From a checkpoint of a small mixture-of-experts model trained on Wikipedia: 6.57M parameters, 3185 steps.
Below are experts of layer 7 (counted from 0) of a mixture-of-experts language model. Rows are named router (the router's row for the expert), down (a neuron's output weights, with its number) and show model dimensions 0-47. Each number is 500 + 40 x the weight over its row's rms, rounded and kept within 0 to 999. Numbers have three digits each.
After each expert's rows: "comes before" lists some tokens at least twice as common just after its tokens as in all text. This comes from a sample of Wikipedia text that the model never trained on. Tokens count by the router's weight.

# expert 21
router:512420474480580533467548564580541500500492497556478504460584567477487500502408478532505536520519503592511458485538493454508467452507445444525517
down0:547500516563558549439521493468477480493485474514429569545521529527604463453471442509517471529486424449538442507500508401568426508477556508447506
down1:480459514481539495557552602497473464504550457537501426529510474493472523561506559542520495540524548542509448470509403491540434479441517517496541
down2:520492538539527480474463532522430503492489430453550488449492507540493465522497442472509561454549439493513447469482466476499589481529560499572497
down3:482414462547484511603510493478470545506463568493453503511483409508448476535505434508432468475513583472486476464496539519457528539526435490470475
down4:534446504493477504507546549559497509520450485498608512507485571463535493514481474526500491493442496536463521562520507473533574443492506505537466
down5:553454541535535405544451489532457510487511524494460479480496491538494532508499488554528495503550462523556465451478434476442544490567404469483488
down6:471564497536514463560524521448487538485446441443566488493513489521486445540579419487505478501596547593441536514457507556502470432530467482518477
down7:525536556502483544444549507399473451607436496477513514554490469464454561472492494478577513489484517501503437553505438530504486543491535504546525
down8:500396478435455463525514463448457509510504557554492414513526441437483487482447495469480524494405479449514413485514513559471435471511515469484510
down9:496539467530508492482486505507550485529536417517452522516487598444550494510539495553529471461522459533502423486509409500494435570493463508498495
down10:544504512569472550407514481431516533523476534562515454509539484503520506527573474503462469503459507540440469475543497563507518490508517566434452
down11:509467482550497561504518514452562549512480483493531536573507473590442540484515526546477475477512482473566508504476472558529499418475514477532413
down12:519545518465545410460486500495512476503449385454509514536501442441507543476585523506492436445482575469432572505453491504478509511511516526480462
down13:455389460520540466503491547513527546456578487489476555507539467512530506499430457471498474467505573548532516512520470429488489503464549549469415
down14:462552471512503475513470552473528491522505426494596538484517509512521505498609526465505416483510538515442551525533558474506475528479535563495493
down15:444466517558527540573542505445529445501477539522531502530525454555532505503495482508459448464536497485552577471481547471496461514538468486517537
down16:449470449477460548462507498464520566488428479500541554505512489546495560509486511523463491464463452530481462546470536458528442460559510510465476
down17:498533469451522477446562475535569477562490484597532538537538528510452426542532463466453496457528413455477561482487493586469545444500575523488599
down18:469477517519514463473490509541508516502525487543576546472461398526558544591594488569468500468500534513491512537431542524391553486515514567498505
down19:446580525471443554447508540486480597464462511481526507490595519516526478536558457549481471468483460539469448554452512491479487490481465519480507
down20:454567499461499543515585498491488476504483525527560489426437430475502485524498510537536431520442520492483533473464469477501464523497512501504496
down21:507562508499534536475550490567492459532461541504479453578438461568513456548480524556496472441481531546470486519514562471593497550495522443504462
down22:527500518510503470543524520482470521521424580502513474577454435450484447523541512511543465582489553485499505534532500528480490426519520493488513
down23:455471525554500450502453525576522530407460510497463521607519509480532499516540437505471462473503572474498534533538536428521521464509522486444415
down24:519483423547583544481474520443461490559496481557513460520539519438526487541495563512472483488472518475539445512499552468485461503500519565445391
down25:493473437537501506454513483493443538518439517482484473505466578530459531446496516442432537489524451401592476506522494569550533492471545539535549
down26:459425470480479413494487470501488445503457531519501522478503556471498505471404477479515516461519443500488505500592425545509521471516470435499508
down27:528493514570546527466521531516524489514497492478491537554507513542600498388469517538441495491561467402557382549483489422553467484490515506566568
down28:604552447507458510514483564489490578500449547506439456502565428488517523451466435450531497461501480560518561465502507545561550532484453490500490
down29:474513588487459504526519486492531504489543551448528461495534467525463483566476460421573526462511584553558456492517519470491523516508453484474555
down30:519523503502449509525502505457466510455551487546488496458480466475483488470479490454565514520493491487494449468521490526487479539541444514581590
down31:477620487566445547555531532446478553408522508512493399454473472505476491500526540501471476445454500526469546488500507452477469486447519462522471
down32:443522499473446491523498495569577575450490548541517509522560475437525459585490471519548508499530481461463572546528510493478569498550450576499511
down33:415403540477527547579541548440527497527497476493497483483490483501530536486434461515541501433448525525485553479507455519513453547538495557543412
down34:479420483535511547476551466536557498516466543508483527489459526562510498448525511525467513499527479417507493555511505486558522491551544527546572
down35:508417533509427532594520508524563554474527511463467476484537576463488493531436518511512447493422556592551561443450507521448548555527419462506551
down36:492511523574529551488431486465560473513483471409505549474562468468443517446475503517446563439505451468548588526552502463573535497507570491495521
down37:446516558522445533483476470536525535536516448527550491501499429567488501539471477531549543479528474476537472526530469561442474451543491548554483
down38:561543552554508501504498471485576497598525448504499571503536476582477569509543497485499497388585512508549481501474535471515504490490524514481467
down39:453421517574512474495444494478540455482435480476457475494524460508462468495525514474492523512550486505498484595488515539480446535502517484479479
down40:445551445497525581501459516490501475466505499588490458507509531482515429419522504477536474565460525486480487532547528480536383506475528451551513
down41:533586502506486522487505518502508495553443456493518510496484557461502489457445564527545477474473492580560453465561487485483434489526486474507476
down42:418519540575468489525519497527502473437467608535541509464532535496546487507522592543513487528452450437469515511524515472562506551473554518472509
down43:393512508489485460485467481484511469489488406567527561487494570498532525556629541514493463490553473505448478439501489430523474400483506491494459
down44:522495500520506461494461489509555538502494500488412458490516484541497562467458516452498475531471554404482507499491483469511511502540474528501448
down45:512510524456475485477511487515498556506525474487456476483495487477569509526568506409562497589473529546499568550540476489463477554481442513453484
down46:415486441534540547502514586507500525474453538517508502512512462515442525445465516501513551561593464507496493466527539491473483439490559527482474
down47:464536490487501512450488561531537463516525423508447485501494553502517557503532503466517494500484531509509449490488562429484561462509440471499526
comes before: " |", "7", "5", "6", "8", "3"

# expert 1
router:498440474395503462480578525536491559523442486536455510504478511504468461552451472518520556527502441589497448454494488497470497478480437417532499
down0:483502476472486514450515489543459481498508431468475476598494472510457483454430459513516480511483531555498527515447488446539563491526567498522511
down1:472468511470427494470527487504502540521552534532451557445497511538503495491439518520524527478409460485503458537483484555509529469550543456483465
down2:553514529560508566512527431499500547474508533548481546480502408525529516474503494502566534587572491528511455507505455517559473474478471489424495
down3:564573490496465523509449458494541489494500497548509526499537578513484535446524531551443557538427473551581450501488535435488550500569550510497551
down4:519503518517444466456410513527531439477452441468494542460496533480519466490576526490445458495567444517526574447442444427451483502507512498484496
down5:440607458524527586465520506504499469498482475565483529523432513546479436546540471547503497509568426464538553505433544501499501460521498487578466
down6:471505531491527499535469455523489439473573524461542428505536450500396503512487449424515475544567545412489416559516481539492467447546561436482586
down7:564516593519529478524496518493560489519554471401554586555465517463498479505486493548494608472535578534492482556513453391451450493523485486473492
down8:519612559533458543514470444471581476546515527500535491461490465427505485539514417479449486540512504511503509533509522570542485441531454442499505
down9:525484488544517515494522486471523483460447512492511529561530467527484548411537478440529496448505449518486503543467524539489543532455525441515472
down10:456546534454517533542499507545505541443480518458580503478516427413525496566542424477502535538533489472510522564553520497510459455508471430454543
down11:486591498471480506479466522455458540461473467454561556476443533472512520495492514578500540489526515461502475528474529455521527503483490360526462
down12:486441560509513494504505477430519532551491462469533535445490394511545480441547496503518553487531496505514453517497460523564422433563482498501448
down13:431532440543531518508562515498480452470508525499456524509507466550528557527548460481508452535503491495466535480503502520499572449478504549552481
down14:520437528452544506514493551502441598472568445516580534504464474467524475435559525504496549453499534474453510485400461493503566455520507475535497
down15:482577513495464458510459551465549532531527490501444514455513567502487411466567564461516556484537466570454483454467507482495520518473566548473503
down16:447520516481540554429495541501495503491527530532522534479454482456462530529534483529470502526506503420469480569450560477454509548448488523516451
down17:510438492466495541476488481533536572458499481486539531482559460488457494510419449412508534552543583477491527530512546451533492438498461495515544
down18:462496565428510440469515488468498515550486495475574487424501434517493479447506496419466547461518558530500461502517540514465512489535467512502526
down19:536534491518542454533433524561522500526499476464579440456523586470529502464504523536464564512552537517570457529570468482480489465525547523453457
down20:496439558428535537514493457488513503508531566507530524475499460492547568450452480531487516533463432449529528527536436426496435521530575471462520
down21:455488478482473463498469503485461485494509551549493461515483486545440510499510533494485490481489452481513461421442473498450420507587510478492449
down22:502559480489494530536481512532577396487515509542518491515512539541529476534522545544503502476436533484529594473510462525535513512509518536543522
down23:533587544446502498506476479466427535470544491458460563460465512495419537446564454497534518546479401505471459561492514513550531549510488501487551
down24:523504462522457499536503440521470558468495493506438475560405579472486474543490460536506514478531470492444500472506576425525547541475504455494480
down25:483527532520467551471508520474542522543490413503533521523500486557551451485468496460462486492518499573483521471532463468427473529536408508479452
down26:509469434462496499452458498562570519470520569469408486516474493476518462520538536571473503507507555493458427523500542566557495459468550448495450
down27:458564520464552487508546550544535516486497505497541541472501418511440552515514419516481549462510437461473497558594470537475446475485522449515427
down28:435526548488531567514478464491526424519516522501473445434507513522435448346463511494472477507507488488479565527515570485517465481481542469544514
down29:430443475515499439571439470518489478492461432427500482521454477457493518515561571437485532514529408518519641435528544500501435466475511480500465
down30:476538492486513556499516471527445516520504546488444504488415448516498495489496508434524540538506457461436524539461595544524487389511457441498471
down31:555570444491522460494486462520528547524499469497480438474493515512419479523567500505472452485510513516486494514538570581526527469536530504515528
down32:452502550526532485517471532464510487479468463474395457512506571466479464425520556462526512389540500568484505474427513508475417531521580538487482
down33:500461538487575536497516498503469407513549513411476562448467497547533578433462520549501516491522478489520480559479475486477458463489475437510505
down34:481476473564541487422489523493470459582464540512497436564466480507508490515510609512532461512519515494524463439517497497475482478554499536518430
down35:486439588523540544489465507534541447439482541528496466495510467447444473540507576565484395520486496455483400502482481476547539472543525461534486
down36:446452447421504420458525489531487483469405481486473554494492496503573449576527491409463496474450569488466481460473511495544457483496582502497446
down37:562552549481527521495458520521572519510487499622551513455491512518492492469485519484503543473468520493478498525485486518573523433501501476514530
down38:437475573564452490559491527508541543488496477490572434539471578485525521486551505567496498442549490476487434576541483447518495433488443535513477
down39:473443493510492450455487453529511448492490505540561446495465494500466488455446528525442446472484531437555471512484544425465533478520454473495495
down40:499458471516518543529430508503436541433484538546496523538496506493540498513483502535475444587463518492592492387548466472570497495522505486483505
down41:560550564445574498546491542525503509441507527583502440459488493475469442514501552504461453479454541526507531477518511497522517522473479403506516
down42:529510469442490473588545547561509463552521523550474458454576509495507485531474475457489505409389518488525524517476490498496464512494499445462574
down43:521362523505509569479486523525525505459523490552564512414509562509466483483503457548446546463570492490499463524454508540489536507521509495502544
down44:498518563446516550438448468429447471567544467487414534598524487501467525432416464482458524480526472470532501500581470417467420471520469496524414
down45:469505467540545510490484524477472505493465553535510413562501532583536537527559498497571499472582576569551470451526498489511551490455540520478513
down46:503556483515514480437490548489502457548529525457463564533457435440531539521541524426535515480519509393455465482465517435563519471482469539502579
down47:515544445498583446439515501530472506488541498507542492536481477429564558482564485495448529389504500506457528550539450486459551473529515528511417
comes before: " the", " a", " be", " his", " 201", " 202"

# expert 16
router:508392473512562484543492541539476479545507435456537424537530516493422466494439468484537537484525481551459493499512479475464544450515486450580540
down0:520524541483503575497529475543496524521571519494442537454430509507462583561473472491487445570504535519531564492516566529518463515418512511473523
down1:502461557524518536494549369468462473470476530516460502556468519528482486444515469468502429554495527508477489557577550591456416491508503492511444
down2:553506524521546453518520550512457517501486541526493483504520511531442477454460453499480488475550519521531508459479512507466551507538508497567537
down3:521488419468482492502471539501459530590509510457544499456468533518471507464503480605518536466468468499504523481472519488505516526536479530523483
down4:476437478500471547457440516525531555515491511542525468605443503473551466555525522497532511475567554508490468449518463523495527483472454553475490
down5:484565521550516519509495471543455457494475514518520542527599465568556523611540475486505474491487556537522453491544586559464461503477542551518572
down6:505544505503523480405516434456547438499429472520508482476541428518469482505527462487509489537486532535493480429582446475523525435562454479459477
down7:581486530418456547576446544527534497496497420489566487476487559604451524428417493510511509522483530513538446522493489423533504484523496501520517
down8:442478523482424499514515471468466433512588496485495495558446570465519475485581521520518441518459442453506482425535561498525486500494573436555496
down9:488471526511473494575466483493565467532609409558444454553561558553552520512498450507498474444530567481520445523488446497497500518463639538510472
down10:496450511552467538476499486483523497432519511507527483420535453479575490510559512448506436499472503443477513558512556471500432496462471532584526
down11:484432530527527475484514464518448539497498550449464503512471506509486509471480483481508523460469411458533513534489585489499478448559471547449531
down12:478433445465512516508494536510496533523593531496493474572433516637576567561499536517457535485473383501525528539472490473513452504503458510465458
down13:563549497504537462437487506561478487483480476429540515534493500456556470488556541518502492518466453493469489598475517537560475492478424460533446
down14:468546556518436380526430451458434519519453478478528483504458516456477513437472478517480568572492460592434457562521582473524454486472485518518480
down15:450509474465485471484497543470498519473578534516496504455516508540487571547487482572514538491511472510564506571512459520497413398546495513480443
down16:546465468540473413484429507511562548457522551491388451554490499522500488497517448458538443474459561533447474524510531430530506482528537518452504
down17:612511523521546455509450455555524409546508401529499432571507504540579508447518516535535505513477501460503459513518521506535479485452515470468440
down18:507439451469553448488497535415401529477466574476455509582452494488505525508531510473470455490525560470491450493513472520488502493475564507531491
down19:469442490502535521473484488479442606518514538477532506547519480488479487482488514520549527525512551437441411546516483434547457484455481503482524
down20:584531502458535541547454551488520453501454506560532454489486557594545515470466475545520481476524506499488486476450478439483562524535577560546541
down21:508440481521552536500485485468528417511474446532476454612510509561530486505456505508550481480468410428484520427540477471493540511499500500468506
down22:495468579569454445464515474521519490495503427506514509522475539482493462491481487442435427536509532447543473528500471484446517477465539569458516
down23:530432513491512535534462488566495390475529461473506523495482495497562537485483522546534564519461501501501538589505474507504471455543515527418483
down24:483491536504551499506493496542544506507472581515501551475518583468433525440484474527464498522546477489479511560553528508490485508430433571458521
down25:554627497410528464552564590500542503510509487453463434572445479546531471510484479469485541466501463519510491453474495441548546450549527492483556
down26:452492509504497547543494440493555523438532516479512445544511485536534528504536490484490440473415460465497513528532560510494579441550481467497477
down27:453534591478533549503510444444525478469475457517515570544485533417510481471596509530490470531504453522525447493552449507502496576447450509523598
down28:533515551504524516456503543487482532463540506508519513486437473499529483596545479531501539443491505493490441439495484480552525460471410465590477
down29:538492463491471519482484472562493453502475529550438472578485423486468460483541511458536478454505561472463555444541540472497455498464563452517489
down30:446519459466492500481538467451517424503540489557449523516487578540555520544581427445519466417540504483502464480518430526432443494491559490506457
down31:482532598521425485538500493495476529529527522489528514488532495504503513500496557486516578525490495480433526554539461577454532591452474546470542
down32:493468540534451473455506486532464536508545459417443470529513528471487557511461567526495546501541546525494507448559406480526528437522511479439473
down33:560544451548502492520468489537501539517511431518477493517527500530450509543574457491475548559439525461477496575489579520559550529495425528542559
down34:528469475481544544445511540469488477545567517456467438564542506527484561443579461486539441513508450530442513496473490474432445503460539488493548
down35:537516495558460446489441493513527500509505533494508471490464490534439494477449467440526478541510495535502480505437526471463458508589470486482435
down36:415449486533417529489495553537524538549507472414432484551534527512490473476472474505485511469511532496533452483501517449551466490550538527489436
down37:501449572452553514479518413536570449466510493503469441490519514518463492438422442507506429525472470563433472512555534558503572525548509485437566
down38:525430501484498565557477520537505458474619507500547546500482465563477478530443481518464481480471513430534545537490480487503469525500551521565552
down39:489424545565468451509522475507493557575478526581519485503441481481511426540454480461553500534478526486480472551450516560513504494499490491502512
down40:551436472484516549567509500468468548485521529539512461638504535530514457490508411519507437494459560461475497422523473527496530484521484488568547
down41:485425440512556492510459550459469480556501471486479488529468470545494460469473525467531544453473532478460444456465515478508442521429567512515505
down42:512620463443472495524543521571566463528445478482482492538479440498560470539542460474533464472511493503530499480499514572528553532440522499466492
down43:535429532555398481445503530499481505561503482603518475576485459465447558465474468478537469489538502445562520458542471475499456552531530562522468
down44:494493577430495473482524463562498466533468475504510533485541499523514490434589494539454498523510514491473522432534460528547401477461474552486545
down45:464437544506478502545439470524526460519471538536399498554484499494460494458553478488578513431563578555439468438554490538507491426444475543454548
down46:492577554495515554484496528469560581486510563556480506452490545527406452525506473533511426527493544514504455523567519519531530528525456498464548
down47:500528515537510487502544476523443488469572439478474539504500543464547470526564523523472459540553491451496517509451481560528510443480474422539443
comes before: " a", " the", " was", " been", " also", " an"

# expert 5
router:489434438476531461490566597539498530517468471467476490487490556409438493535418443471569518541460470548517416498475515481479478483485516438519526
down0:515522487526485502493468438485498483532459454581484573527503500436588544529542445535518525525568499503463495600532495596504556434466494544451509
down1:529464510520527431472499513462431522422473446487515584557488461428591518505540462530457479477532488527504472516423439498519482489494515498574441
down2:537467466503561449480492539510444505495504485438519519458556498484477499558441535464541500533447564460462460505505492477498490466490656451516532
down3:499565485453531533532492533521434595460472496588532499492479455454541462548569561486526525483560472511529519482436516525491591464461485520478413
down4:541471470517503545450504506499537511568584502467486531460538580542491491528444465448510559509426484537464499554524537416421501561513523513465497
down5:453553515518520508494518545455508534560518527439534520457508470496476449481500514446541433510480483421451485556552524470421455534524512504463582
down6:585492526514521505523524485452479438519508460520495474503558430543479491495446476451410531470510489458546439448411533515507509411502563564474478
down7:515509488476528422570505507548482488482452443464551560498487510509563454483580562495483457431521541470459494445411438523622527476472599486497539
down8:513537540536483523479513462460527489472512495497540550442421482486523509571617470483579561469469488512573594490513487484498530536460502537497480
down9:412522474522459515495506523561525465504489535453514453560496541462483532489485485474478432534449412470447557493506574452504571464509445385524584
down10:410474482449492494464503478477558431525515546528489486445520458531494510490462443504511544495509507489526519473486512510522382431515537495566502
down11:525565505476566592523460523450525487611522513498497507492494497495454468533499505455535477424473528538528477484459492474457558530462487509530520
down12:458491501464531500537471519483516496422466443527542456482506494532485427521456467467498575461500473575498530493438498426512528524517441511458446
down13:464472544485477462520472546489455534561485504488434531481495517467443510502502495472514407513500501522443484487533455556421492471555422453489537
down14:507478535456481478447461504512511529468477436501591482472497518518526514457484544495557569488530552517462459517452490407451478547441473452491530
down15:541539525509477475461485459480518412539563425468561519508484479528508508489472490512515493507524446549445391535475499464448420522544465458581535
down16:563524451431551431541551578567436594482516507534514540511463508457507524526556461484521450517475533529442468477447507558515479544471591558455575
down17:551552459472498522515481507527503458514546431481465516528497520557462514495555512509485536515548528459547501500504558458474509459491474469491456
down18:478571466519465468470510528523520600442431529566451452510526524464524501576604520484586474503482518525469560489402509538477391508512513494522513
down19:569569451443557478590547543497469509493453519458510525533494568496519472546529485422444425490452482560518495473446502530526553488448573548457556
down20:515472511480597572534474506497494402500533525528546531463435501450450540452471485523514535484470501477493470499462500498516470519498560528543494
down21:446554524537501492489514497531589541511570546519430462451532501473504462522499537507495526453493455536539459430454511449481452461506509565498441
down22:563520471473527559520544515505491468513607490506458401489530544561469500489506497499432515446515545466494444527446547475495552442459520490449539
down23:528498555452542501503464422454487514511513513570517528443442483510468526477520455516546504467479499513609551500570469536474464421441475488477466
down24:444531514465520470493453459485486548439454508543483550545514477484499493458484433514448457517532449456466511497557517476570574484478482468537516
down25:537500516505530556458570495517535554464525517559550474425509595549547548525496481486461565542485576488525477508467525468504572468502529474449468
down26:512514447525447573510537523522510513463508555620487562452531542444526542521556489496511543550461533523476486490492471497509508427421462508502578
down27:592467463521506499526466481540578463525483459504492557481466462483555569488410520518487532445511522493536501509526560468502515528464421494491458
down28:557532482409449491469497494490445577508515455496500464529467469519520481498498524517485597541419514586425489565440469480485572496511476500511501
down29:486580537554434438472487503519527552443498453406486469489547481553479464464528509482440512504495498476464532528406541530482446570587515576485498
down30:452534504492476509491508488498548495476484504514462484533494539409534448543560449566513455534579516530456489474508496531474481452426492525498441
down31:453439501505567492512524441478507506510578511603471523539487510517521566431445508508469481493496493408530462505536544507446543528475524457526506
down32:459533482496469512534487491517482479464478562524441509555523481407521540533520507486525448531523546393459448460474542517555450482507487451512521
down33:545544475525469514485501456503572590484505536518426489485566486425533519521493502451467530467483422492481448461473496514524530522479528518447466
down34:480499524473454505516543458551499536535458577531526493510432492561429496442446491527564521473448458480530548457494515453404491514541495547465532
down35:555520564491534404481529476488538480470534454493471481522521491394566437593511449479421466476462501495515417534442527507478516515484496539463526
down36:441566554456502501419527478530487504443478563515527426516495443501507458595529458575517427533461489505534486475509409494420483502488444496470529
down37:503482529462510545526513546483491552524590514489480446457475526585542526535482502440478526461465578491502403505507523542450457506509434551544500
down38:505477556578531520500528535497497488528466519455507472515518464554499506525393429522477473445470475528462482537460473449516520540517397486493516
down39:464476501466412425487466495500563469522538511535530450562497504470491463510534481514533422557510565505466526518472518528530439492510457474540528
down40:452485468488518461541435523452453492493518473453525502455527529483503536483541505540446465530511471470452567537442477497541486524512538556524516
down41:508568514461507483529545490525480427516511552614489400440472472509474491548597493516565511497488460507533559438478496522460477466457472475449573
down42:480512513515504492577483566511489483427471519557531487410491542480487526414529489508468532496532553489444474519510424491558534485468514533474513
down43:493573490487452499482477449472533535475521483573495572479488448518527463510550485518561490469469556511542508455497512550499463508472380503499472
down44:615516525463545507484517509526408497501484486547494417539477445474479533557451459511547518506524533483474421549494446550486504431503523483434508
down45:474448433491458489532488517544500416431504478508583432556528470495442443507461499546484503498485435533438556459402548436512529546519510513503553
down46:529479535444485441527552494503410442502504499494496464565463514445447473514516543495501466582551463472474432464573520552534441506518458443615564
down47:466436493440432499469505498463450460495579528495564481459555479534443503451448469514435405575541480517464490457479493444483471535515506539555597
comes before: "\n", " ", " 0", " 1", " 2", " 6"

# expert 22
router:382443460456526507581512495556513548510489454485477487407470493461464433500426470414542524521490518547472510441492483502501510439495488440519476
down0:529529566464481499416476515474572500468525444521522560495600473577529473477564414582495503537474520520450496560466412494489471522524484453560510
down1:500484542533504417496450514469461456543510428500509546580537496484513491444539484558529456507482486459533476533392400518549527536453535440544532
down2:448509517510474515532525546554464499390496513500513522483476479510506508480575480545537611523554443522446488513455588507495476551508514446486502
down3:497502546500466573482474537483544528543495533465537437518543511583530481465471491592510540420474546497472488549464544470455499534568546562557541
down4:564476471513470514572492490457513539494496483492504534472540518523527449503498540491432547458545423484516578486473484527527452437520489497497515
down5:423528521549487490449489454484559482517485505465520545567501461567498446522532460496526523439482515474464600474515466579510490502494539441509544
down6:501553495533509511455461498486494520465541522415512432510489531508547561514499485577451513464464454516453564550584562458484450481472428470522469
down7:434492480471566460502516539520501502527500547424516502482457437480467500497519492477534486529448463527512481407487536480509427554531569458503537
down8:548442422550539473537464490500478464541450463515428481518483555487488419457561586452508402537495495441469484511490506502538508526432484581467541
down9:474544485551439427496557516542529502527474490458502493514558486461588493477485479479503485453537533476532510548437502480437526454606546482541509
down10:512532452512462437555483529499482551445469534550458554451471520518486499522462484500542457540498459425449461481590579455554433526429489487499494
down11:535431524535489578545469480485635528497499433521557553474497545479490488433555459506590512563445468452543525469543460509483451561470468586545555
down12:443523478516476572414518451495418560476447537537470552468456557433493503426432563514527476524547444515511513546557507508564549506515537444489499
down13:549519532506490521553513533502506582551473441508481548543488473478455529511463472581492474492477487539503467555413478523527469480518443506503465
down14:508449509529499525496487475521557444490526560531447468503503489585447534512426550489493502474558506502536446462484544408407479545502365495444551
down15:466549494487477486399507570481525586513479509518557602488477457516497489523477519531491470506554455507466490468516552448473475599448558523458431
down16:551489528456522512503430474524468510496521498560529430531490589555481527475440518571512457529433441494508506456439553517508541470525468546424536
down17:553457545441450542546520502508497554453493470423552517520452511508468488523504495476495517494551500559466436480466542445458543488505522515459480
down18:501414553513500550524524438509486425503443569525514498559485537525563536483480529594498496527492518487521477506570462531508470478567485459469534
down19:494514530599496483458521496485482471465511503524501503510569423446521507529460568438438478510499444440525453479567490520537488433524492386548511
down20:537434535537503476466568464554484449523580430451501530477506544418519516521490505493477566426437478471562463514528478529525511482500491521479567
down21:536546420491522474569475504513425524473456489528504495468522501450518452532581531400479471480484537518468442425416503480519507516462463508465452
down22:455488478513489545502517477478478559512501546530431539522543465520513569540443483490564539508494483527501466556552531495526466517552547463512522
down23:404558491519474532538577477449532467531417471521486521523499517455467467540526521450562481557576464498527507486491504456502577467475416466539522
down24:584519461533591510529494505501496523468466522514478435469497473572456464495538481465449478513459497432472548501404517441533462493583458606495494
down25:405494559507512537461420412382517419500536513493503539482539540520459458442559500522502575490541501482513467498538559468485466480472507520522469
down26:533522497548428530489546492569517508491462418505503438467481489453488555542426472547507510520475533468527475462559498483496482540482562446516495
down27:548505566546507489467523512477493499520508451527555546508483470507461446530478489558507504533452488451567447527457507501570459577503523522537410
down28:423507528485572479428533487523491509470493453437524441546464511481467447513472571486514545435459505465583540534552558453542518507553504461473462
down29:459549498571536459525497542425480537477429509500513428399534487483490485462558437438504483426478472578511591529491477494504514485545490528527505
down30:495495582497436456471492487540535489491452532477517431517496531440570524504547520499507482485481522539434565516474506535508562538524469495496525
down31:540540547468500470485507517544500516530414536478515511440434496476583470541499559531460502506535557542474544516577522523571516487518485374482564
down32:576593522532469542488469562512507505533528447502459448485492467480533394518472485483537495530503487551448475566519433522453544532457424504529531
down33:442507495438504501525557465520465472550496476544521564512463531434499551572500512546428506547520433543519461539523546524516573412487541486476460
down34:489466504427512455549538480535517422554498494518527436498537448512451424462456408487403527459459512426552569451480517481557468519448495506515509
down35:551562476515486488491572479542518526439578493464516510481500497475493453492409544523465487508493469446445416518481546486536507511480491553486479
down36:517597519476538483545575545527458473463512524507491490532485477570496502463514561485554489468476491513437499548525456508556548479583537536465522
down37:485516456526563496515468518484475508609496522522490506597490492426462523462492503455433484492481522549529429458515458504482493471483567542537477
down38:510550581510473516484476473536495482528507479512466437424524474445574555562492417514590519509477441562492498542572466526494546442515536498496533
down39:546542498554508544540535530537549424504433506491528529480480437519476550464452498509461467504475522467520520481555475484527579465537513448567453
down40:463567497453439460544523550552517524468452597472508428476486496561498432527503485567450451510522561463441535463475501520497467495519511464506550
down41:406532592537467548441408422436520452579495485448479555545535450532447492453433504520532549502525499499539510567441516499498427413556475544519424
down42:532523531445545536584556534529454377536542507522476564469503472464474516467499525462432444452463441493550429469552503493544587451470548500520526
down43:546506519465539506562513482502511527552496560539425553534449512491500478508558486505507486522553437473504473524474465505554474462472477466527538
down44:509507519534460540525463473522588582495532574420530517458497529506470499526418497520456453499485523481468538488489450525433536448485531509525510
down45:555482509546490481524504493457516473567475442547458551398530471491516544477458515506532413522521474419504543487575541476488489558550486475468470
down46:523478493462415429457500522490474479457470495546494533460473426504494418503459537425466538423529504601442525495444523482523463530487506559496526
down47:501551487509514503503504546462457505456498463540460476509440418445506555533518491486488452510486489485525466544488466561507413572499557492552509
comes before: "\n", " ", " The", " S", " D", " A"